Experts of a small language model.
Size: 8 layers, width 160, 35.8M parameters.
Below are experts of layer 4 (counted from 0) of a mixture-of-experts language model. Rows are named router (the router's row for the expert), down (a neuron's output weights, with its number) and show model dimensions 0-159. Each number is 128 + 24 x the weight over its row's rms, rounded and kept within 0 to 255. Numbers have three digits each.
Before each expert's rows: a language model's description of what the expert responds to. This comes from a sample of Wikipedia text that the model never trained on.

# expert 1
It responds to: Capitalized name onsets
router:173169136088136125138117141123184131158127095132104151111116158098105155159141137158139077123105164117071118101132166151080159085120135155166139121115104107120143142095146150117158127167138140147137132135122115143144138153141090105128156118105099132105128146139138085106146116172136122118131139129144100136130158134091129112134136154134126143115132140087095089123174121093106108137099163193081095092098122117148092158133105125110126107127125158149124143116159144173132128175153130
down0:148124121143156133130097113135130140122145099127100107097135127130141121129097126124172141135135136102167122133140138112122111160138117116138114177080114154096122146149139098150149147146113111119145103106172095130161144112119092109099126130142100131131135118133078137122078123163131124146154131175127116114131113098149065154164157137200157150119173181099149134129093118137135182104136137158075150127128083080130123068100142155101125179127145108135106139116107086127124127130122118
down1:063179162125105149138169113151112127104119182085180129129068134106140163142176127132107143126140152093101123116136089107168150135134109151124122108146090114105085116126155150145138139135096110148096142104128169109132147108136142121134098151117090093136100112164120089067155128179111110124133101153127130122107105122133156094128131113155148096155137149133134158117109098152175109131127146141158103102152163152131124146121147108118145132148149126110158135144145131100127108140098165
down2:109132139105123108132144145081168137141117121081134111114148120105150102149178117086106127116140113137092175125145118140132157096114102106104133118165087126123149095148134138102117132082109138109139097156120126153092140130131130148117094118111149059106099145117113104081144164155117067123114145139148125158109136087143110105158166084110142120139170128104084090139147158096121127127119141150152109086098138103144095131139166119181131116161113137097131115171142132142144122125154159
down3:124125101134156134068083127086135138137129098177121110143137093145135101133103116127177136133089168142109123160128110110104106133147137127146126105094134113136123122139121118092124116140146142136117079098093110146144090141081171119109095141126129116078164144098144119128140114138107105156110128187129106169116168104131131152143138099100077117127162125093145129148114113119128135077099122108160117129155130107089135076152148101102127182167116113133165151151150154099158139106127108
down4:124146146150129164122112138121156129123163154145137173106126111107156113122116107126190139141136139127156139124096095162135146156109111130133122121064157122142105170135119150130139131155114098122137144126163134117082099129105169133121110160140114140168091128122167145143157166102118141126123108116122172062125139169158111094122143118117136111116121129065156136118088102173135105077142123101126104111150148091129128130133159081109096161127120120113059148130091112104152125138095121
down5:154143130121109150139146124109131137105113113147151081148149123133115121177110084127123140116178174123147169145153111131114089101125137157095138097159119108128143147168082109167129149128117130131134129112120125096152129131158160127115110139054138166132167053142095160133121158136137155113118119113156165124108097113130112132098112123122122108188133150172135153152141090097127096114101142121144120131097142138096071137101148101139134108078097167118130113130126154120137160125131154
down6:122158113155107130099122119127161157082130170133113107183149155132140110117127190102112129120118130189102151121123102135118125098160111134124146146165101094101111129129128104162114118133159145118152133148123145108124173094107139131133134108120118081084114113135140137060134113125121130096132105116112096139143111075093088147126145093133094137110144059117121118143098126096090079131117147166154113110136166145126118104147113102102175100146119132116143126125147180134147145113138102
down7:144123186094135132136074084143162151115108088102117150125114129106101132150113144128109129156159153194131138126151132094167119143116094091108135134108149133114129114130121105144120137131130120103098131181152121127178156139140136138154114094114104128128120192130112141103149117134090105106171163098134106131126119110106074104159150107144112110112115099064115092128107119094132131115145072120134093112140158130133111128085122092135109084102161114133122121157130112141133168162120126
down8:117130140145135147108132131167130124123167121078106129161160132154157129106098172161190129145104137125160089170084128149123120116127076123098117135074136107150099140155098146076139126114180125123153132096080130108101138119083187130139148145113147137097149138121108113163112130124120063124164132122137118096135116158144113151159140143151126153102099099098145111109097130157121140105137146164102147118132135120120120078178135114131127149090109136150111174131126141111123125128149115
down9:103068127068131114122175118157094108093136135128150128167139105119119094129130094146121131117129113161128136131112137097127139116131143128122146145099117177175120147078150145133144145117091102143090144108076126144131073119111112134137105176145154103146107117087138159134117159174127163123149070113099133175140099186123160124081121124135123155167120160143129118090136108136134132119142130135132097151118101095127128115114136117140130123151125114081122169135073114129122168142118135
down10:095110127117140140111131111076178130114132159109104135141134170128140126137126134147132123145137167095117083111112126153136169149164119170127086091149163122138090161125091129126089115166142165170103097145156130117130125114122119161131160118088126158100119137141086093132133147114124164076130115103114063170150145087106151110145119109115135168122128113145149186116108128138185110133158123106099168145127094111124130151147135140091141142114098166114129132112146135104129152095145133
down11:125141176117141104147085142125139108087139149097121148103154099117092122148073106128140127116124155123144140182154081123194136107132116143102110123129117110112143100161086134120135131098149108178162107151135118131139148162157129088136128110109101096149145111143144111151096115123089108139156121147157147161097170113118139099101171088146138125172126155139145093142112126137123136076129143134117102111113146109110121157109132125192135111135093156130181086136141164098125133151126122
down12:110118109152153127116093098140104139132167148147115109081097154133134157137131135141128124174149102119142092117095110125193129132155115154109110134146112127124135156080089131142133152149113131117095155152127120146127124160127117109117112159135126130157133115112115120135136157095114156163117180094110079134096113164114145128097115131167138166159101130082137157123085149172144139120129165157112109171144118181109113141109127175131076116160121107132162153138076121139113145089163163
down13:092138103146108151131140154171123118124110147114142092115141154166116097097121114131122152150100098101109126124137126119129107132113170125144173132115136129143140102136114114143188134124113148144117125117143081148084123167141121133135075181143147116111123120096127125155123120117165138147115081097107145131127149169125144204125061127092170116125146132147076149125123119106115093177156113131104168083104113120119138103136108177147125135138169139131132116070127122127146139118086128
down14:097124111149142195134120132142134072107138121130114093119086119144162078125138138127141124153131126107156118099103090143121109170149119130107118097106104094112092138104090136141120145165135122144097133077125141128137105123104140138117139167128156146086136142087118102161084121138139171176154125113121131133142112110142160112145094128146107136137141193084138168115098110159181147154126138094100140157122096149112135091145107147074133119117154104132119169106097106152106118131114121
down15:126130120144085132114149131099131137121144135087127085134149140117131105147156117148169126177100130113128083142116097128087156098142148158104142151122127148135171101132100119181125152149125157125149102105079137158140108173139111145107161107113095092143110128112133101171160140192138076147115108111160137160090173131145162111091131130123103153149113133150134142126109104161174081116130154128132126133110106124119126132144090114129145081115091123119163151149125094164158119130145165
down16:136145103119122154132136155135131125084144183152109132117117143130120122114128113110123136160131124126108097162107101105194154126118075174144133163165075119120155066111080141157094146091164104141136135164167154139130136181112122093167130131181119101173107134118132112116104118112155095129107114086149131115129143144128195143132132144124155155120133098163146128174132141086121137100115091120168134121183124127119136140121134131129095123117135111110131125150150149120140133125116104
down17:135098100113109114132121137088079158139125177171153108131110139126118102125159127119098099120071154107115113117107098149149138137121134160134155117079142168157134151119115118165158156136110136147139157089124144126098180152177141180145145139120107164167116122156154137104131114175128127124130160129145117124117126191150171115120122123159141088166161125102130117096173133143133091133135135099152128206113101094104138120110131130120164120125129164123141124138092127156117124133118147
down18:127134123096088123108147132130105124151087140175127124112171140105144145081135115147129150101124106141105144092136134114118148127159150121166122113189143164157120130142176131119124084148097142146127090162104140095136144161123117106150103127113167080131107121175120149102144120152120130075142136115133144115136146089159100106069124114157114114136146113122125157136153146114136152093102115108141120094065158117150102126139100128114164156157106124139143142155140147133183177133095165